Below are experts of layer 4 (counted from 0) of a mixture-of-experts language model. Rows are named router (the router's row for the expert), gate (a neuron's input weights, with its number), up (a neuron's input weights, with its number), down (a neuron's output weights, with its number) and show model dimensions 56-111. Each number is 500 + 50 x the weight over its row's rms, rounded and kept within 0 to 999. Numbers have three digits each.
After each expert's rows: a language model's description of what the expert responds to. This comes from a sample of Wikipedia text that the model never trained on.

# expert 45
router:425469446533538542449463483447557515489486496507431602523559474464417451570482389528571520471449392516531558546390468484501592440537564560481466437499463497503557402483
gate0:487575408538509536369457546421544482462458524471501483411526503473469475537584577493545449452433436542511547525533545506576478422545503501556516429482471390475438582529
up0:437626471564562451480427611423502450491443539473465477461507422544476524492575439506539472536502507504539442576383521485435387505584485516536583526484466511523500451467
down0:513533527529499519513528492383439513481496576453599643491499405444457471517549351488456563528464446487531440474458558526480460472581549535521566477516486505417448550450
gate1:518463510446576482560529425526531594532466446386485553471510507482523532488548548477543582501521517544387577514493574500547600430556557489522506468615406545485524590438
up1:562413434498556523475558484675550523468516468471453609519567516520573477480488423515533464470501424474482554413487446553468523496425521478499467522509532528467461531440
down1:374564471539493535569420542519452474386466505536518433533587519473488530495496575494447525465506566419550513551495574575443476522482472481462449594600428487460478486470
gate2:484531527469500507436577502473419546563483501537424510485428514503570488537410438476564586498613456498421604587479455517549446527537555489544558437423394509453466483562
up2:491470421487441491536579443529562453515454436456549516394573481520475505538529445554504465544567525554588462579569552530525500414503523449552506485505563445550555517501
down2:458454408520468469378426463616516505454534452515536597533512525473574487612507600472458552485539592476478437494416508462437553626532508478547461546452458501565491464591
What it handles: Stem pieces after prefixes like dis-, re-, con- in verbs and adjectives, such as dis-or-ienting, re-or-ganized, ad-e-quately, consid.

# expert 13
router:543486541460536543508503411527477603614564537498556526498549546449469450448463524507499469420635473486534427467502483474447550492505506408478497502430494376513469540535
gate0:453432438511562569540540437512366491515454450486502555458520472482488440488464485514507440545501500532462458535415450489602538569487526460515416546518475501578472486524
up0:458526543501450528521466559438526507548525489499533499528547542581525433495429558513430447578468547456451469442513468517440518416539506493528522564560535477486521372582
down0:547568477533468567505490555416514470498549524531521455559482429563475581570509426468487551468420442464590521494472529461487572518457495502440495543448464543433482460499
gate1:482478503546463552551562486473422451561557504508522649531523448451498446555508556527433464506482541498525496467427538416475569568521536510413540497453384523457545495603
up1:500485595563519502522463457462518491442417554508522456590513405572564483511426406440584511484500498495628532572458496535504530468520526447455509471542596496540517494474
down1:475469406448494491480479397456500466543532504546514454510577459559482468433494475470479576458399518532495488460534493542495467510582545530498467451430437579499501463493
gate2:604468430580536528530562455452425505531532555417527492454529481526418483574550558434506532453517381485426546459541475519544451426492414421502541574355591396514437494527
up2:514500537501504427471517550467537470525396527603533443449443467506524434458476555534565511535501464503427528585573450479584479471411492497552539498488509523580620542573
down2:507505545519503516508541425560488577502460457467530456518523530501510443417397442468582413474551488591484495448456457557466454451501457448538502548528532478497499452540
What it handles: The word "the" and first pieces of nouns inside quoted titles and names, such as "Night of the Living Fred", William the Conqueror.

# expert 8
router:459463476531431510468447555406506505391512589498545504491520569602449502459466515514468507534507520515479505419562522565543541427502450448571507505530531394545590505486
gate0:471472623501395542397482504455530563439517572467504506471501476484434527545423593560593397518541484521422513597556592488523374525394485553506534476519461476578520498440
up0:508494475611537463582544456475533621627525457501425423562542481480479408504483445499506513500414490433520540519422458582506597501467442505564574417498523630503527549520
down0:470484528486540523543430482506615493500568533500501502406477559507567469470515485426501578527493443611462563511485501544406429479492484534520552493449495444479511517506
gate1:544442515494525555492504467458598491492517479521463436438609551485603453468528462473435554546529477519473429443548463499500527571480455425496530494428536495512498564434
up1:449446506442673475538518464557475538509569432524610444570567499528486496443613515501432473512534556455451492456598484526464487485468549421519462420441550458512522451551
down1:499448499547501571489532556461567461411621456550412606567482548447495467519401503570497564455551401481437499498535489543555423503504554530486447480562443408454528569583
gate2:533488525471444504513534626466511475481537452550509520499546496488629464536506464509569513521487518475484525480559520404500460508393485544399367487513550400520441544560
up2:461479560471487453548534506396571460467467511541517503542479540422557473592424554517510610474578396527480474534484424579491575510540475530485471505490487506510518501514
down2:595561531437491465447513493673399539587461510476548504473489549485494529417540459507571481472486525581533495474566514493433528569427433501560463571540553478612405421461
What it handles: Inner syllables of foreign names and places (Quarte-ir-a, Dava-o, Zoll-ico-ffer), opening quotation marks, and the prefix un as in units.

# expert 36
router:510469523522490446628407384530483519488506491428407509493442557491552475408598547483502499618433565464449480485534518487471508506460546522537464559604476583473494545512
gate0:543456480459451490439492465415447504473461437529525581503593628465563554529497402516493529570449492581464503422388396532486547512510573526514500509541541490486502536646
up0:594444571435396481519497446484506454500444475438455497499477632479525491554501502528540488390506540506523474525464462491464555506511381508497450478563450481548435494531
down0:492546535505534562521503453500506448555480533595488544462452514502422487456398435435427521454535578541519525433456468436455476536500509504450523509401550527459487409544
gate1:458525498505512481489549558485523501526525545482500529503553475528577525464516436540479501437478506554434559450494569427549496495526618427451422425448495457569535502470
up1:523496466427489415495547468501454531600494460497562453552483516518468472510540454455515578475453532519457452580469485533469470527505436491574567517502576565530580521505
down1:524524522405468485556526478594502366524490552456514515514543555542498593517489500535530397552468512491459497477502562467565509544505430560540523540446461471432490530441
gate2:459419568516501533416460439534456476472510461471533586546447482448470560478545453497465468422509462411473514483433409495487485571459505471503411442462465516447559493564
up2:526549487604499413471455541409533473535434557520465530571622464501490547476515477577453520502526439625524497506615498493477455457543513465552508392599504513471500515485
down2:541529444519554527455475486446435413494558405460516534583500436545497521528506508478404472515490441398464543485418556467387529526518517457479423536513458583462451478454
What it handles: Capital initial letters and accented pieces of Slavic, Turkic, Iranian and Indian names (K-arabakh, K-ukeri, K-anyal), and coordinate spaces.

# expert 14
router:449486478461517580429513561489442475472454436504428510506392455476649464566481572557512515499546400522418476513535445448522583511387461414567509590444545460460564543452
gate0:522507532533464561432543472464578410566537508410498444525474465515427581524576516487597536494501546502510413482461479533527496555548479531519469469462511453490538537541
up0:428482491511439501430601427429463500544535440605432489426425550485529514503579465481569486510530522494498555460528490576527455526416437510428412534500544520521577514494
down0:489502454505565524480546522572565570496499503605398541451482502544475520425448533506506569563396469445503547530529440505491506463515531515508545438570588554459504564529
gate1:490531557543411527497455514541571421533392483428535528607551563427526522524506556509496497475534532505454481508493433563525500524511533486557566544570522477486564511391
up1:494477491532444528521582458477551437523571433548569478536475473526490557552391394448494402517444496466460553554541464482501492513463442496509505482477449426568480448414
down1:553489643493468436450466526536579514554513482509499460523532493466423604547529548565524532498440475598432591538474499602461518506534518551474551509544460496554453490507
gate2:500469540450501547475387597502477409485451431532521527560496481482557545466531471551435550518451463549478425552544498496550503433465516473489524512535550523513584548492
up2:417495614482520498471468481535423496546592562531493513507430541495549393581479489445502523522514548550509589376567499409510518496566534528504541444491416531431486458496
down2:566460480545512457517484470599528561502371455497445524556514468522388462455547482421509478571491463497535507535497561450533510500515428478544505541570521498527455610412
What it handles: Commas, colons, pipes and brackets right after a name or title in lists, citations and taxonomy, such as LeConte, 1859 or Amman: Ambasada.

# expert 30
router:462433512466491555483564461555440551560442416488479503509383454415575529540522552557459435580464584399442459458512441412561482547453546412428599577520439460552565510481
gate0:495505469571508589465442420493604477512501499493477481524548470472431512459473491449608496608503432559492596550420459518496458458477478449502493491519451484528516430496
up0:541584523459443554488535515482485532541416508470474538537499552530539542563477512526490478512355534449455413446560455511481503539546539469512519533565464482504490547479
down0:463454457480571497520432485582558439479541568544467518532551454588441462551555571438490509493540524536445477507404520499435523545560552460535616506459491524567506470597
gate1:429511507502425558628519506495484471527547534454551484513508512450523429495503476454438528515560548585451583479544434499539521565513482496440491478518433507514448526466
up1:483554459469538520540447560543546451562473579579489484532481467570591536542488521549560525493501579450417539480452518511493515556612485618536461457449437497495507546437
down1:421555460492394434499537436474464528387493513380548563417482491543410536492463514415518479521556521492466519510507479540520471416557598428458503520508524445561549505462
gate2:502505545445553505445488490433524490455545502472528514515486504488513525533450444487647561509549429529481521467484489468416443453478567420546495516588461495482517459510
up2:525507500391511544492526533634561533460468508519573475453347525589473553496479461540500523465448510432540550580515467437530554510456475483428456500412457489468494470504
down2:564416536536516512482527512496479561593551513459510504414535457456479498531556501633413499485522539438507486559510484599440505473529494509501548506507518532461499377569
What it handles: Pipe delimiters, line breaks and semicolons opening table rows or list items in discographies, award and results tables.

# expert 0
router:463499472548586517431421515461468609546490481440458506507508448524478498494544500495536513543487537490470540583478575404535480466563580519490482482573428533448475473413
gate0:561461373519508518522502569444484476531602498458540535503454525459580469510424489500404509428445484486327546504507536485577494461488476475510498481531417630494461492444
up0:390475455530419431487578477486465566510514407494477529509432517496549400514553494369488427513479550540481557505509472597528581523535498492512456478494486464562483563560
down0:516582581529516498546583494614441568489443557527481463564465549596369472448505530483552505557499431491510498430539607404470468529517510576561585561577505450486479521505
gate1:547586539606572457541583527511472487510589500543466429551548473381519464480494399447518515529573448475522599466535592505555483451491477527457531469468550495509521452467
up1:471514522494457491477508551453508442531501411580611480511440472437415487598553527523497422450498459493564551573447407530478467411450443447571536603489405492502496493565
down1:630412528440496495478546533551439574453434532554540518548442488402423444466541473559460521549396407489497543496449440441536444503473561539548427444496511529451534497494
gate2:489513478509467528574509469422505555539583475454409417546474534617510590490515535612497511565483503480540497463461535492520523555424524541533440407559485499564457466445
up2:548516506498515486547476445537497511482542414532424571605522470413453480514526523491476439513516551453428520534519503527616531575527523406567454446535513443538532544439
down2:507496420500544537549511509557506419436429573566441534468479534496521411515506427440523466483514416443498558507570488533548426653528483540578521554607454552546563532534
What it handles: Single capital or lowercase letters starting a word, especially in taxonomy, status and database fields, e.g. N(ear Threatened), N(udibranchia), L(atin), K(j)eller.

# expert 25
router:545556558515504500491525583452440535568448471458478399441471487536502441505436560509452412585467528491408447470534458571431535520478587503498399516500530458444542591483
gate0:487441495501531575486440471453500471463507463484519636494542545476466531627496528534379500454433473552554449526526467527574574385467575439465490537593533524447488438441
up0:519480494432506592529500463508507457404468411513462461509479476507540503499461521596437535437467513582525487508454511555544468448567495536535465571432526568578512518498
down0:481517503477504567515470414632433430441521459477482525397517454458456546475564495430446574529547401453513459461490478551537555506456527493517453465594531423566473407494
gate1:442535513576609408451460486572488558522433577514445470484476440489432480515558569569544484478442529577478452514539453521585556482500514491435608434563496456582594528515
up1:453513451441490434491537446443523442520538523514541464552510517443461522499435514473574516607395506464483473503545497479461452459515514492618551536351511532498427581588
down1:589547437518570544464513494612463548482604497503489513503478549516440540451456539490570510402512489475440536439523540477499595506465481435482502538548439438587522391552
gate2:556534471460481479490475481517524470475553427525476519435484439429466490479511556573507501537546578479463504452478524479432392520517543580449463397489507577409540536581
up2:477541552504490556537464636561578527451550496522471546518467471462478547442514488559455406485467497498565529513428455374526452510486536407464479504574530518434464496434
down2:497524467527554481627530509539518453426464521504457468443480437464404551583444467440499470526485396577444558509479546504491541459603524475472465551605479462476613471376
What it handles: Single capitals and digits inside acronyms, call signs and codes, plus accented-letter bytes, such as WL-S, LR-H-S, MID-I, RMN-Z.

# expert 2
router:494463505461559569414575384478504508431485487514488603491623526561459525534500574482556563488503420533614431553508460562532529579534484523518534588506462499501536524535
gate0:519463486473407541444566460527497469582515520473497514492507449430461521480593456454499581446484569543446576540417534555521448498505498468469436436590461514414491521494
up0:468437480564518437520531519533402573605589496562457477522410453528387472501554487486420479469478410484602492431437549493525496489503601495524509584541533542471535541424
down0:533540645549562407584494578528556433533505524482467533497464499619498535504479548397536509465481467432518447487545475488485354453480566479478562543422500549497495529361
gate1:479490468452501526462538518493433497420437408422446481510508480517477465509575430605487451466431556451514496510457497510428553541442540494436611396440501510495537508467
up1:542559493466507470502425501492497475585506543507462496560551523403463395468485465470420536535521499534509423442489506484500560509621481501524479621503491452476547474469
down1:560504578498497529453428569476591531558404626495459499492475465432552515533517489466489408492483455493490486479406458541519482542454502407505487434481469559538455573575
gate2:463534541549470464523503453537432506433458467433611449451497477471509543568517593612471459384538512525514519481493580416431542488575515523549500497430489530505418450449
up2:578559492536489451533562486444520538453448599381551446558573459507468514480487528486530484559514495474553461540556459548478583437413454443478541393465466400481444481526
down2:528575548502518460458445428493424468506518441432538525420491424514465434465568426525440510494495511611531470482522422560459615489578516525417476496594544565518484414512
What it handles: Determiners and possessives starting a noun phrase, such as the, The, its, his, her, new, other, mostly after of or in.

# expert 24
router:485528457610573500482456519482511485558473487427624431582473562495551522556520478490510431523510426450450488440499531498488502452513598465489363480551478510466560499558
gate0:429539504534487526510460497555418490497489506429387560454536497560385580531548488483530526526537466508582521456459467464564397587476599540456463467485530481497525430524
up0:493467498495457539528500502444439649467520438511547435441542540427524486494489538481467483527507530411521489522522477583489620461529448466416426481534587556543535529435
down0:542575500380558508526521547483549431513505436545479495491499351532432451578544504485464539383525467535585427506526562534563504511511520494569497532519441476476516501503
gate1:528439577422551532536574461534504436403490564497581529507562521500493478477585507591559550548522421471519490446451409461499568467503527532544452482490488427439540558552
up1:533572494512563537476602423468477499402508469403404513424542579506431492471504518480515446518472545569432501555496526543438553508451454486479515512520522469527530548463
down1:504457529541623481518418500503522478560553568517539477528464391513417491461509487515488540523430541515543441489531474473449527559547498495561441500568523449439443496549
gate2:598446555461503479572540529520562619499452530514620501488530440495609474516484537591411475512526514467549495536437510518438436538478450460564547552485449512445439469502
up2:532564431513574525488449515526553488531583529529509500594516473487498512563513567513536607495574618553532488448451413601530554498541543543593433481449600504481399480460
down2:488445566448466513558477503604536438528607518491424609470508444518459575512535496532467442461389477491438506563439594512518537448582446425496535539467434579576539517440
What it handles: Middle pieces such as er, a, i inside foreign or personal names (Cam-er-on, Aux-er-re, Bay-er, Kuw-a-it), and edition or year digits.

# expert 6
router:548548527402503520536507505428545465536427487547512585477513531592504517377482345489405478459513487495479586535512512549500445532516485525497453384469464409474485549521
gate0:491472521475471568496525527555434549482508541478494495473512499524503564535453482436432468526447519463534483578492531476543510412552606498477524433488464563479404517521
up0:459520510415595488490557508440492496528475459564552537528513550547448474358579525466462515425534517508523578505509378493426432581501457445495485466586516514524514525577
down0:489513488527465491527463465567541478556561602526531430553475598546520527482557497507461428513546574434488507576545506535466433476473517456568543511558602429485379434552
gate1:531494463429446593559487592458508465601445510393469384517512556537499562481505511388488527493456548519478565526513447512424432490531555527537468500492513497487434465470
up1:522546526456461456609552483515558468578517590458472450501465478485514593535553505446595528513646500504532404457498519527539444517555546588375515545510570428438497523422
down1:503481555508523472582440504500530583499479496448534474571495523494410419476428473419546500513404642580552514510488470531449528485553440462434421533487449522529487528516
gate2:482489526411460540482402495515403459528500517578450519561524458522484442512505515541394559614467462476508424511567512403472489489566485504449486358541502455498479561495
up2:413382521489509477491470504553515538494487502426562519507520534427539502418541504619498474454432557408484494484549444497484463476384454514497518449587508476451502503528
down2:543510452418513476515463499495441491558427535509481501521479459526560552566486492496512438432508521571458502609450481547508467533518407482565402555433536431487540454471
What it handles: Middle and end pieces of personal and place names, often in table rows, such as Wan-am-aker, Malin-ow-ski, Kamp-ala, -son.

# expert 27
router:436530542534389473554468444486533456478510530412462547515475430529566477551520439444454510532376481484463490492497522530445461491513537600503402518561407582491463520468
gate0:497375483564559402553520501511532455399526566508405451529527502506426488498512501410555479479541458484526480404444411433521551454545558518477504512502542483479446504498
up0:485465609512470475406616441595460488439511435416491574545478471498533454571505530611447501527479552565455503499458491429423554475506553505612471479511503484498523494417
down0:543576525480561530573501471531467597428426519568509563496501505592455523577529478469481492502552475565442460494492575507514423528422404455418453429519562440510564426455
gate1:521646514413463506497511482460537477514570532497553407519495431518516515526485445483583512503570485515563431559418494504477440444498412552596496577506480486576500504499
up1:581510475578545484541545519505503495407550525534582548503490450533437492466427411458524448552599385445439524456511544618422456567578503479473523535512457435572427542490
down1:486513475478559604485463540496497555469546494539490454443542503483473511543415447427501480381475493449497473544486479458514449495547494494508595554551449540516520426536
gate2:474559511504517489522475514511504448464604413477524351454487473557613523480517478501543427517509490481512503455487552529590463523450507516548444538548495527618543462488
up2:622513490483392524435470475471474442438454492477530539512569505427458505467499517364412386523530454577491416563453570532502441486518554486498425476543500428505431509523
down2:487499556514480532487491521504532482497439433485580463468539481553469482552591491509623427604424479471418470477511485612576528549452535449518558475526566442392431473569
What it handles: Digits, percent signs and coordinate marks in census, population and election-result text, such as 24.1%, Votes, Candidate.

# expert 37
router:512549544404469529471540491521483439471497472491406477488388473483500506559463476520536547559528384517440477499546525545515546423436492448524463477476549465496473539449
gate0:490454401516452510424534416484586489493540563397542439411563526554493483507549532546425437492469503453431514514449435407451523448432429551473434477469577527527521385522
up0:485530509468471543529460494483576522507576489393516501573446463428449535377470518466525447560453536449497467520538509407568472468533468547611560446455506409502471512482
down0:558575453451453406469579506533418452504523461479581524464562514440441477505566426485438539505523449511529618472560445490558521568509609566408451455483583417436562475480
gate1:476405482585496547492443584441501466449502585556486504539431514498492489421542379580498436539459463550569477456523555432467521475478467543430489507508567498515546499471
up1:612394462536544485517499616471448659478567444465533484559541439626467424438566459531549509540517503537463378514554632545489486422558413536523485498485482432513544558539
down1:651485550487510482567517565527599596460430482440465445548535491512521558437518588458632496526512460432581432501529539455554600535451404494469546474601514371500491453538
gate2:446546495517587502454528518543532535457532514455458487506515499601502516368553470607454473409473493545473423621516563470507446482435418564455521509464529491480540464503
up2:493498559502570550598385511493534496457497572511449526506543551526577474560447506618476441550468441462518512484566535401547456516521446575560486479470534403485617436499
down2:475537412509504393470488465583503456581549500407519549476496500381478473546398480514541521576436441558520429513534513492485535544474452482558470485590550541484459496559
What it handles: Commas after names and list items, and linking words and, which, that, but joining clauses, such as "Branch Rickey, who".

# expert 34
router:483489508568439470549488489491490478596574533465547535610498483491480539466548466528549420397476510387453519538455542412488551578498577599443491441475525437448475447531
gate0:573428520580484535444479521455494454492489484470474555379519528491424505466486446489476443499564557539493563476497601487476413461423413537495454475535424459454470560489
up0:510617402510527538535504620551511451445435491600411476567541505499490418496492460492517530486601549546425437531428513537417521593477491439496620471481525438524494514515
down0:512439498506604512615541448528462432494551493492493571576608469503515473473508522534609530536506495449471536438466502486509508431532515492427474475517450456475540501462
gate1:534567475469374513481584530501614540497511584528557491457570420517500503523478521460510504503451450525496529599558611604534547505497560451458551450544468506431487535551
up1:444438515495409540464486508422468419529508497430494529409458453455603505505569589493531441509487548498506499555539510444584566450476506501496565458462439508532571515564
down1:412388483482417552484553472495459526492544489450478529524529448461523510423669516497458487450501528511612545468447558416509495468575480514488452529460433440486443435505
gate2:507450595515575597484451475470503488468447409365601516507552472465540507569434414457486512504459494546475552490557482516474498407497562517452537420418435478480525552635
up2:531456391486509475416527506509475429542457416475570526493458488500406560604519455422512498482467504574566469606520434554451516433561482468523448541599488435536503421500
down2:473542343493469494455448469514414522546434454600548468529465455575444577468587509502474540469619510626400449446473572513534666638483472486469472645486539471457483543461
What it handles: Second and third pieces of ordinary English words, especially ri, such as P-ri-or, sac-ri-fices, pre-t-ri-al, and openings like appro, prom.

# expert 35
router:471418527488525501473438373488465503498559515444469431403500453421500578537555439470534481507535524576513442543527521556539536507496491425506514531501484611548466558497
gate0:509380580437537555570416549458437548465531567508488453555518505513453474572470628473513514495560500531503526531511546463539512543488409571434482483461526521512550504569
up0:496526396498523511488507461407491578577574489550461439505410463503481495469521480503601492532531521614551420552528499554560551516503576453443545460425494453443501537405
down0:493434523477534423490632531528459399460460469553583576497484566432547483527523517454392510534509456386568553571476486533483507492471474469524459451570472510483510489533
gate1:517417503488390549521528539461523435453501526493496502572458558544476425529578578496512523523530447445487529484533560516444511546515605467500490511501528480523529459557
up1:453463519525524461555561504490449524488464499510518534464562513459529508463503434592518538540477536559599529515465454537561538580487417543533560510484528451515481440440
down1:607436505491504431487537519465437435523527551509487663500486512460462492505524500485460508476503517520522574506545533493463480516492549396451453557453546594539514570525
gate2:450429458484540498458560455575519463502490408655525467492497489488541452429518560451430407492571491530530508483459467595447611503496514548438503539478558481365426516627
up2:510488580535542548358454512563419470439476427473533533533482435513502492503487550497589437450532503471520509431525492469461586537552514402517429515552504427525515463500
down2:542424538521433369505564478475530478527482450549469465446460481501516581496527551631504485549416570528541516511478485509532464563501545478538508539468536515472523473415
What it handles: Prepositions and articles right after verbs or nouns in running prose, such as consists of, indebted to, gain from.

# expert 20
router:551499542584415454470568543403518387498529485568501576534577541501555500506458507513511555525554488556491513511369450544426467481560625514627436526557520571404495527549
gate0:511475505447538514459542490492464600509542470427450505476525445447505524525512488546509573509525448525404537542562494475550493559425540547504515496438481563496416408547
up0:415566564477504497525494572517532429415423482508460463546455560517492395517539466550412530461575624489493413439455531498534464502508483375480522483487471478506461418503
down0:540558460526528516550539491479528505541485437509515399428474536472554443511460491595537533527538518431501556373512448453435491462418581477548490643487544486495574501589
gate1:596548466431519620444475429455468519449430420471538530568437505511542471466435472506468528533503533531575549532447485570410496456532519512520539566505498505484506435468
up1:509496583363450527463531484424455498546522541551557528456526461461467475501493486480541564538508499467407488521494650542415436521507526479517429525449522484425535564509
down1:407440495456505569473459516538500418527554580507458534484475437502541503572474473457427579474514452575451459505503497515491569522379558483500542457483464543446543460518
gate2:469431496597438420453569451569487574541508540553460491521459379561614456605521498538480553541484510480477437554528512484569546549504534496443434579423471423521482530490
up2:527498532481476470558491504503492531506456557543508483443486536493553542501493526536561550469567549538527568562516547544513487525519531454419435540493414502482535511461
down2:502464481540427587451518534465534549471543458470494564459471502614529594526499439547588464512429535497523521459502590489476565535443497494553416436546516423492450472500
What it handles: Digits of years after a space or parenthesis (1887, 1939), and word-initial consonant clusters like fl, sc, gr, g in architecture descriptions.

# expert 10
router:573531525538516538432532629604470401457517511443494458500479535509440437458516519528463474538434626472454571496577485482529493480513454479464509557537543496545500519526
gate0:473603498531474656574432586445547540476479482524584535468536456560494575426433528488536525505476525522462564420467513579521507457467448517470497477541500515453560508459
up0:361588470502482500507462547469597511428526545428547483488566467513477546517526473465443473499458507555415573504454501536466552541478524512517514556343411528590473415491
down0:527545531544504438583570443549479383594446489531489502582515618491513548553508590540519459484512432400506519465500556523578503487468518434577472491588555543527481518477
gate1:557455368489470475549527482450523515535482612412441464543460526494507410442495527546556409460553450480492508509534481521536500529503449457531480552498486488514529474561
up1:517526522511493487498549490423531663482524497340489389479564560523546480450458467473580534494512431473493510533438379528551552560548504478441569431513604505542471464605
down1:505397558626424420501570500500460452463526494535431559473502498448466434475449488464516403484508481510485384459414588550521528561544494535543522470581560503436518519503
gate2:514493475494519453580507470456499438508441509467494520462546455527496481574468522495497461455493503527441549505559512479481487578527467515393473478545542560498357441508
up2:544517480547430524460570507504456532583452547583509543592479502588523527524481467430536568514409544534501461531519600411487499432532519541624416565499540389470601518420
down2:532539463525513496500496464439489386528608435513506442476522492508512422444538500529535476506579454498400481471413490462603444576540575486536542443571467463531445538415
What it handles: Single digits, especially the final digit of years and numbers in tables and lists, such as 197-0, 202-0, 186-2.

# expert 15
router:504566519519407494456475550449518549445448528534513476462441569439514465459482517533527387582559500520513548439448528551548501514440605566503397430451439441435500500474
gate0:440450517479411555616478514526516546548406513598544544521467449527464590560409465384505427478564514561437537381472500460517498438518448535526496454464508554443470422453
up0:444542653530485527477497512485548483468489491537509504539498510371580449461416591356427454569458467567454527492538492470442424560561438521515424492513515464490560538517
down0:581468430472520491447592539558483486529409442431485470558519469549471464485430508429465409506435532481450472408419570501522449528460496549502538487588615433508524430395
gate1:558512453567565593575554559474464445535542543587436496445594549481510366491442449488453505499511541551488539524548511476445474435414474540477460528424547461517537546435
up1:420556418508392480501541455528520511477389553437461575438561575550549547460504513506595581512525554482515484530495447513492569526500575569501453480552509457612569506442
down1:517413441528478439469422471493482520621557517551466423539549519501532518507476510533493495488516607473478586474521531446490526580510585560424467512480540457442452503585
gate2:553494490520439468587524418357499451518446497492522478506402522500488549473508404534409540502566447412370565427442453495478525490463543508584492555483498515483419492455
up2:500476550507486493458568440523525458499470491566478528450461512486502579491484495589490500473491509518499505452416431469413499491543505517456361432603503463407386502490
down2:473449464545477413453468579478436542429528450448520540484475528536414451524491512591589523496512602553549495540466463559519387482531468455443466455513488514496481555496
What it handles: Month names in date ranges and birth–death spans, such as January, May, September, plus table row breaks and capital letters.

# expert 32
router:417465500521528551427428486559518476435496455567460444528356454437581423470485599495462516524534501432472479488507550453533495535462524463478470546586502565458610483536
gate0:429517546493537533481507445487530506491439381396521512541564460458452544519485508506455493570472471522445545513587433531469485511545458432441490514441425532468618610564
up0:531500624461444627586486468532501457501555476531491537512548529482536526491522562462597456599418537501460475527482525360567466485459427491511451437525466564404531508483
down0:496491534511495556536502483537497517394536499525497528398537416523568471496524496526491525401586513508585580523431559571538455514494490450501511476502509525555462588477
gate1:552482548513452453509499508481434495392446442471555520415613484413601504621537500496595477514512520528427446603491435536506534486420509444462447562624480410464585427514
up1:502455483400486572456458509453491541454482555551448441575472526480498481474435579431405406463532566499461553513488418472570528547515501521397528525523471447583537533594
down1:533599529548501527485485411512552539559572663546471532491512493512495448544486471522607475518475403528495560499559514534423496512481416531473521541479494471572498520577
gate2:523482432504522539456481455526476375529498534563520498534452348535560491497460467605495535418485479463494592433365493512552536565514528469565561496594572479422619494509
up2:402457542523469521465448442409507445574572534551573376522519531515364510462570546431534547550475514399429484450423485509469499452570479465474383541540526513564470424534
down2:503438490561550539566524482441497484537487491505402578379469468498564592516495539580531509451520462571539523485574553454432389368605488503476474492533483545498528552513
What it handles: Pipes, colons, slashes, dashes and semicolons in tables, lists, infobox fields, score lines and URLs, often right after digits.

# expert 18
router:508485494511435520499527585549503488538503515456444480609439405518512461531441577491427513538560539537508580563593457427501540496524504448566457465583511547560502535484
gate0:590429499439526531529435474589511426539476521449578503422509584499483470497518524500396555426418463522518563451456606463458516476482611443479491458414387468472503430457
up0:474423509488545481518439528569488585603519411494463476516463557474490599457504584591439398558527492536507508458564452539491434560579592476558462465491463511405474554430
down0:504437520494420520495516604502508475423555537482504543555450514440486437505576432483438516453370401507666501484503523469527477526499447523519449404539529565506426477491
gate1:500579432357512414519462580429516551474593516435495563479479432449470494472557484510546583421458487511433433494458407456423503508485509496505466416570476439490548503528
up1:556464496559471499518637516552561538476566480439541395485489579576505447531408439523475529586523475544435472508514518533484409503481539513475446590492454505371484497461
down1:558552538496517610441511534549431520485589420535588485476506527488513524545433510403415548521528453566603558462467600541535505526487387526495554498353554542518491498575
gate2:501422567476541561403476605565489457550441548541459485480488461446458491544522465517518480523532501446461516541479565412490563508572527493483452518502501493459548421518
up2:533518536459471460405427533529430457426561500552492461522512496468537508499541555506525504481568482498501575447492488440530451454508578497474596505536532496472484464523
down2:448464511504509536534489499457503466469407537470548507467611471545549509520421468501471555561424491484521559547575511490631477574489564540491393500483539468572473481550
What it handles: En dashes in score and year ranges and spaces or digits inside table numbers, such as 206–97, (1963–73), 2,465 | 2,715.

# expert 47
router:412453494480563517516522551466458554456458493550497445480314523535617524536458558510520438515481477449444446453501540435603542525425394410581568535521482450450451541498
gate0:620532515466489517510447563452466609472438539540496575474492429437494467477505416488546460482580485536507572511472514626542470476497516541483459520496464561504600372519
up0:534523621537456411525537594468571538507507542549444610483485407515429458516532460407494483540502492522449599487488456598451566510513486555478448510571540468559575403544
down0:466492559476416416437490571520620568641536540492403494520489507543418483493491558548463565480489489432451432518508414594438604491478481520494489450517525482528490421475
gate1:575482502520511662495479461499477536602464584497470489527398549555450465558535393477582516522526475405492511537531466593506488545452463515517444487561495528570511493490
up1:483569542476462420480578538444555511455378472480501517561523547561473472565485494499499460451492484500500553408363530424449514539485538520498660403545537441505411518516
down1:640450456532537449456474392421467420502553496521450514504513547479523503504587530403430443439481545469580446525536510537465461456608535485487512475458490501553522449424
gate2:455545459547595459584536547502460366535483493535480547533558397420575497472452515573518536550540450403519606462469617410474479537512449558477589603451502514493406535520
up2:573506571451430556484573455522468634482459615404497567530533393523451470461466532479542443568503500478529464462521472451536546544425450442591517536525573491509473520416
down2:501489494506519412499498468534453460544546431499538508513442364465459473533426532540508475447522543552496466390421474588440408532622499558574446576446460478412454506520
What it handles: Colons after field labels in infobox lists, such as Born:, Successor:, Products:, plus table pipes and prepositions like as, by, including.